Weights of a small mixture-of-experts language model, trained from scratch on English Wikipedia.
Size: 8 layers, width 192.
Experts: 32 experts in each of 8 layers, 192 GeGLU neurons an expert, 2 picks a token, a softmax router.
Training: a variant of Muon for the experts, 445M tokens.
Below are experts of layer 3 (counted from 0) of a mixture-of-experts language model. Rows are named router (the router's row for the expert), gate (a neuron's input weights, with its number), up (a neuron's input weights, with its number), down (a neuron's output weights, with its number) and show model dimensions 144-191. Each number is 500 + 50 x the weight over its row's rms, rounded and kept within 0 to 999. Numbers have three digits each.
After each expert's rows: a language model's description of what the expert responds to; "comes before" lists some tokens at least twice as common just after its tokens as in all text. This comes from a sample of Wikipedia text that the model never trained on. Tokens count by the router's weight.

# expert 3
router:509582496492474502455474590442512495456605525503532520502444423606432495443492460493423473526536427422461465575540509484484513443523487519455523
gate10:554460498446479526527489406522550500539557470436586572519520486626456534403487483567514602481564501524469574487401546528532491441394475507531508
up10:478436463521457528496516479442492500453399580491377484439521525407544540561551551467429444443503423433496440439600498480452479539557542490561442
down10:515463504445554416555452476520578554465492510474504511529507457579568611457549468523491487466533503460484408529532527625540481518451490533540563
gate11:544446490484456499482560426531489450600514527490493553470599555476546559530473563553462493429520446446515551482552511507376471523496552434435551
up11:461553429446501485481431632587444530486559553519457484505450481510525491521495597516450549493481469472483560511563497548441469506435487450441552
down11:449534501543500477466504510499549534455563517502485427561392542518592537472582419509536455490552451517512422440410577477615498505527399545528556
What it handles: Hyphens, dashes, line breaks. Punctuation and layout tokens such as hyphens in compounds, en dashes, slashes, pipes and line breaks, mostly in lists, infoboxes and tables.
comes before: "-", "|", "=", "The", "1", "0"

# expert 21
router:511481530552583529504464480518518540536485555521497537494495377410516451559631486391537498529417583476391549548581521438510539473536424459491489
gate0:546475493448428574548469556452456566543407585512598468511567523417448449518534492518553565537571549530503466490408492543549420541491446585392458
up0:442530512452559532530569501452518523455504505477400446519415519543432511428478543517520424410502543470459467446579494572544537496569472538633558
down0:461499471513477448389428411563480419499428471496555505491469524440445512466481481508651525507531459524481519531494444525473499562513496485495481
gate1:575526504477486502498481498551493505535454452549437536498382504543547488441581460429476494570420450600505427536491512499572486543575447530545506
up1:539587493496460458534570480460481521544474378572418571418446519467461423493517523480583526487435540456483474472505455511519612501506488519385493
down1:424530383489492581497452491473462404381459460411527418493477528525416534579537495565554421448523501441459471450512506549537544554456476574471470
What it handles: Acronym letters, closing brackets. Closing parentheses and brackets, and single capital letters inside codes and abbreviations, such as ALG, SOL, NBCSN and airport codes, often in tables.
comes before: " |", "\n", ")", ";", "L", "{"

# expert 2
router:461502468433550591480613469514517493590527417521454462562507417570522490514501494506529522467428473524495476507431467420450435563416460510511485
gate10:481550481553520487559478507562526530503546518464486533463531428392493551441520461482501555480498440481499422519423497512571470566423510547559485
up10:517499532432498449453516536520516353484461493534456467404529575473574463527392502588488520580516503526399512539477440499519483532460451560512583
down10:550468539594495459550433510536427510575524568482565450531416412519493511514618510499477429427456493453524460522458563454396533513539541462470493
gate11:506600520498493541454456522458499513459436437565503544494498448505531522391541571443470544589514463496490449357560464528558600423452466489487528
up11:587424473538586465645489413409591523400452527543509559462537581445507500487484466503539580460468594485526551521514506467509489491455589512458452
down11:538537519539603514502478486444499429497520429473485553506571412471536452496606594395451501528475485521487498459533474458505481479460485558575558
What it handles: Verbs and function words. Main verbs, auxiliaries and prepositions following a subject or comma, such as to, was, is, with, told, started.
comes before: " the", " a", " to", " be", " an", " his"

# expert 12
router:494424611499573456514489510473561497482568471586513526497523438517586576466429578421493537374499486505467513634503485508466459550495514508527517
gate0:482460538535417606430545529425493544485483479478508453591644557541463512449480449470493396492450548542571475449550533521495486550481476553533586
up0:518521499468419554495510555428511448478529467475477486680548433448551533461498490471503436471414602551490490504500596512562524529548475452406616
down0:576463444541507495507540484485516465632498569452495505467573484503434499503474495526484408528507518482507508520512524487561472508467508495542478
gate1:516497490489594454523495427545578521501446460588410458523560507573483467465585539493405498514434500417489513554463491447454511528416541459489471
up1:418503442467525465483472589563488484450523556476419516433594476382468468462447429582485536526483586447476502433476457573546434511618419449470472
down1:523464381479419493466428393473485565569503542478497488549549519497482480501578555379420481422513479479571530562507550476530551492368463515544482
What it handles: Digits, quantities, light verbs. Final digits of large numbers and units like %, km, million and 000 in tables and statistics, plus common words like for, has, was.
comes before: " |", "%", "-", " km", ")", "0"

# expert 10
router:417536518462533622547476499508514484468496534557481535466537521427431388539616552498569541495493514565514482469491439446433609486483573486434480
gate0:559450544411517479420438414557518482600473502465534551546572479459508491578484552463568553621515450500524464516434449570406485475508447626518412
up0:592477571489447622559584466491441516510558555526637420528555473524509486542515664551516471457434551551556438467506551438469436502467454554504460
down0:536456485505528551509441485460526485547480467478532582496490577483534537503457470453448475417536471425508541480520500453571510551543513450487474
gate1:484554425474469501506489569535495435531466468439569471533511526602519492463450512477445534529516462480566521455477494466561552535491512502530457
up1:474524554582472578412514457491596534462524529508523623537549455490434551491535455602443498459526587454500530504471636472449548489551500571465489
down1:452579557464567381532554559503432395508500461520525501544422568466475512475449447417502530461487487577530491421457450457498496522482587435497519
What it handles: Place and institution names. Endings and head nouns of proper names for places, clubs and institutions, such as Northfield, Oakland, University, Street, River, Cup.
comes before: ",", " (", ".", " of", "'", " in"

# expert 4
router:523493553438470507524473634591579529466528519490569505542498509445476560503535524519551456483459535451430490477519547433559486500565508478533504
gate10:491553507521475472509486601474403602507478468494521452527564538493433528478622553505477493503473613456459439471466525401621591516567471538486538
up10:483570445453484510483538551458497541483525423436586471495593578507453475465631561487494531491446629528461418414523447409433538535510527513494584
down10:480444525497514458515486476551590473474541420479468503592444524516432509502435470543504503460563432447579577537510469455418543468511512419673476
gate11:471457425541449447524581593544516503511519491445571452479514439558407468496353532558515453501537531454493540527440567499501376497600455520384506
up11:455418516552485567568491399513501596570467509405507546458398495472484586506450519514516529415445452476515569440468461510540562507490565529475535
down11:533472491447440444433532489524498507487522475460487596450490509478520553547548377609431473601518457505423532523575573406454467519524476447537560
What it handles: Dates and table pipes. Month names inside dates (5 May 2025, 13 March), plus row-start pipes, double spaces and heading equals signs in tables and lists.
comes before: "|", "=", "  ", "\n", "–", ")"

# expert 29
router:541463501472559440501486497574518541527537542504550546507447380501571425433489502489423541475427475562471504514480495591479551440430487433468525
gate0:499584578496493410519531467538513426580475437401484464565499528484476515517506452506492478551496558570497488409532422505465488492555519466507483
up0:558495421513514567511547489536534440518517461531497525488469503595519393517571590516559599498466485555529526455525542431445526427528422493588479
down0:422555530643533473472527425504501584479505484481478455466502469543535475483524634450598470526585490457482507590474549542493473520442541534474511
gate1:513478562524446491494470575604429481463403541479413414459550473422541474455508569550503451567513617574504443532599509516506518454526466493548566
up1:555487553464510531526512559403471493423486437566514417530510411513434477485527514420538417568546589595489479519468555359478508479517584519541446
down1:570512480520466543314555489495481530440544420496543539575459659540511575458475543482424544404555478380455450467433467536467462528516487492507552
What it handles: Sentence-ending punctuation. Periods ending sentences or inside abbreviations and numbers, commas, and clause links like but, while, when, because.
comes before: "\n\n", " The", " In", " He", " It", " She"

# expert 18
router:466503427408466482454582480568484553473479515523417502423495569517577454562433456522465458513532463486528471388437579529465433467444471471489468
gate0:483567493557536598427501453551564577613512501526512535535466478508556542621417531526478438383528439457616441462435522482469461469535429503472450
up0:435512439455481588498584444468514492493468497462488490516501509542495538508565539396508499513577564579527584444525457538507498500524416550456409
down0:505495470500540491508634536534377489482462410491556457470470473435455488421526534480485470581459460455575561383485476476461548520508432466518471
gate1:515530506442490606436470541468438491428469549445605484570519468512492496512436450473430591472559446497468486569545476516508522495492536583552511
up1:550513478464533447490462468551632552506426479467475576585549488489517526445431502501578454602538477481489488505529542538529465435486547533531539
down1:518542614452512525529510530438489469511553547513488471425502578496555514530514522518480523578497552520565447602503437518561518526531536569488502
What it handles: The preposition of. Mostly of after nouns, as in outbreak of, 19th of, plus other prepositions like at, in, on, and = closing a heading.
comes before: " the", " a", "\n\n", " his", " birth", " this"

# expert 25
router:482483519460491556505488542544488442445423515530491551463494603425629480569492482426532509585465650420513523482433393407528520531534549515460507
gate10:444555443669522457456531540457503473398571521553465519586477498547466569468416460539603536496506448558457490505509492532518507477435426629461521
up10:558555559390539598453563483516513574544571473478417501471504539505609517453572487545536541581566608417493498439535484537509503478455475385578497
down10:496591518537550520378577510492458499434537490506541581537502454471468465502419542429521554467520462423576493443480510501464559490404413555491557
gate11:479446512592515474496500437564559588513521575481522505622489493471465438548477470548500439530489399553481485588542564472443553414625480422496414
up11:513482476397523491521518608453539482489522487532445558420542563475513578456552557517516522470452526475504496475485453555532477524430532613555568
down11:411498474553546507526447518570524475504494376442588603603554544408542576458517498367509559620399544507506504514481513414471554523556548425515475
What it handles: Numbers and Spanish names. Single digits in sports and election tables, and pieces of Spanish or Portuguese place and club names, such as San Fern-ando, del Vall-e.
comes before: " |", "–", ";", "o", "a", " /"

# expert 1
router:527587506511464476472473460442511593507561530444573480459518497465561570553463517475464402484491571486555454647455542498504560485524459476571474
gate10:556597384534565505453474451491514502531478528466484426539547498439538543495537519527584461516432517515526558554452469594481536516539498553378514
up10:473427545571405378482466522485445530555501477600537462447496545613467567487519449488519565473537516432513512432508473440502458518482547486455402
down10:445484527430527502485448437404633514420395480473518398543472514512505449446603572446504482422553460522500471486497438571433516446426487490431543
gate11:521429495473483498493543582489571518427430534497503514548645518498505482511530511504515590500520523490567566487499458512483483437546489575469498
up11:578552465456543488391445484479654452554470520513616507553508531480559538543547543500554456437506528482494506541500446422483533534386475471430501
down11:426421455495514502488575474525587568514581446536468555514461488413463508485509458527515575560498577526549571454470459450464477456559549561473487
What it handles: Heading markup and breaks. Equals signs closing or opening wiki section headings, plus line breaks after headings or tables, and capitalized word starts like See, To, De.
comes before: "=", "|", "\n", "The", "-", "\n\n"

# expert 19
router:546459472568487458499438527500501537438565489556523461523481435469556454492552472547552514533473482466539425522468415488528512468503473513484523
gate10:561446422470474481571494476464505502380472440584559422455429405451443493413564434425523510543622446523449429551515495483562539568539556516473454
up10:400554563505515426478505513476472565571367536498407608536557534573522611587442515551512453413448569562507560498472551492477511422452523516501538
down10:545469461543422529488572510617453523549477473536511551473457448527436489504530366515512489553455561504470508528414477489571516576450452436539447
gate11:569582428482498443517438518516482514441461432507562507501579563489479566539533525466624561531472562456591515535456471410493494466482572483463476
up11:549491474540515466523513449498519478536543507415438450535490460477530506433505527574403427436453454538449483493532520501455551474451477493486528
down11:377522432534575455533512505548453528531463502421558443526545461475488584496501515420595433546453562490546391453448486457558505530348515466458558
What it handles: Table cell separators. Pipe characters between cells in tables of numbers, results, votes and awards, plus semicolons and dashes used as separators.
comes before: "\n", "  ", " 0", " 1", " 2", " 3"

# expert 15
router:517558437419457501411624519403442521563518497553510435464536508575432460512503456537534486580545512477360428481383474547549422584533379544514457
gate0:380446500515520513436457497503469536570510487535385417520507518528553487472462537502501471532465577562530436546503555560516506470467406488504462
up0:549468544497462477543571513484635446566548512508556464488508548514493463485516448442499502538456540549531479494502488468606447450442472415485504
down0:467492491572548505475501492572445490496517510543470529503486636403507479501479473514377465510562479498481432465466425544431553468534462498460445
gate1:527482436457505449460526561494516447561443496541534479457488435530485466436548543539511544457481463501596629506613541471557507434462506506579596
up1:405506490461509518558479492604437462381370562489416573550569581482541459614512485496614514498502504543494484485479568487468600476459477577526498
down1:552525610547456523482513454464517530578463456430450429485535443520447472424467557463515467471529432488502512445513459478526426530484470488518504
What it handles: Verb endings and particles. Verb suffixes such as ing, ed, ated, the rest of split verbs like explained and retire, and particles like up, out, down.
comes before: " to", "ing", "ed", " of", " by", " in"

# expert 28
router:480388568504478601487518468544611551510526533495580499505591421541481525513514430419530444409595465609524514574444478482549550495504536521470570
gate0:481559478509458537486509461456555550502451592476450484493502503482505454556520552488439539499491510471527429430482603506612575532498447487563522
up0:553464438590578581562569492537546539524517533545464501456569571506478576460491560514584504482453469511476435470407459492519533496494582472455501
down0:491514476395482468465423455506627487542550469485497587503540446524472386536456545543569443548520537475533475486580473554479470475547527494442524
gate1:443438553534491474521410520529508589628554497479469507524433528492464460446555518557431505507523553539473523525482553470586585438481556508549464
up1:405440489399624537468492477603522532483521543437558517503543590483463461422525408471535540586590596503484475457549508450541484513483361453460562
down1:486461487551535598483563401547489454510480495565501426475516463519499445491535479471616502459514417536516517533578476532447509495507581574535440
What it handles: Quotes and common nouns. Closing quotes and apostrophes after words, plus common nouns in titles and glosses, such as life, work, Girl, Back.
comes before: "s", " of", ",", ".", "\"", " ("

# expert 30
router:455479524444477460475512450569529475530478520454562486461465514507383519507480463533540497463593546562620472530463402534528419530462489490538447
gate0:441579500435502503474522519547455577461585586453487419511496542447529500523563506468487511485582512455556512498525515562507543508502489452475564
up0:471469485582454445441523421449491421544599557513516487484516514630514473503468566587464492483438453558512576567529481469481455591425563492502511
down0:519519498413542474495533535537458455479544461593586518499511562418603548480468526395516479527488518463577525500440528521513444480447524481536504
gate1:501523556524418473482379588496465507476493506477490462549456550470495406487475458512462550435525485403439450541533503540473512479400490557548433
up1:463442466543551541468481534550496464454441567434479549429500519451543479501559419552490583509542477526536478484510533453575593555476498588547506
down1:534539462446548591495525527557483564494528408532491499606581452607473569472502504426523462451537448398511570486436476426442506441541546459433471
What it handles: Common nouns and word ends. Everyday nouns like years, death, father, daughter, family, and closing pieces of words, such as ence in sentence and ice in Juice.
comes before: " of", ",", "s", ".", " in", " and"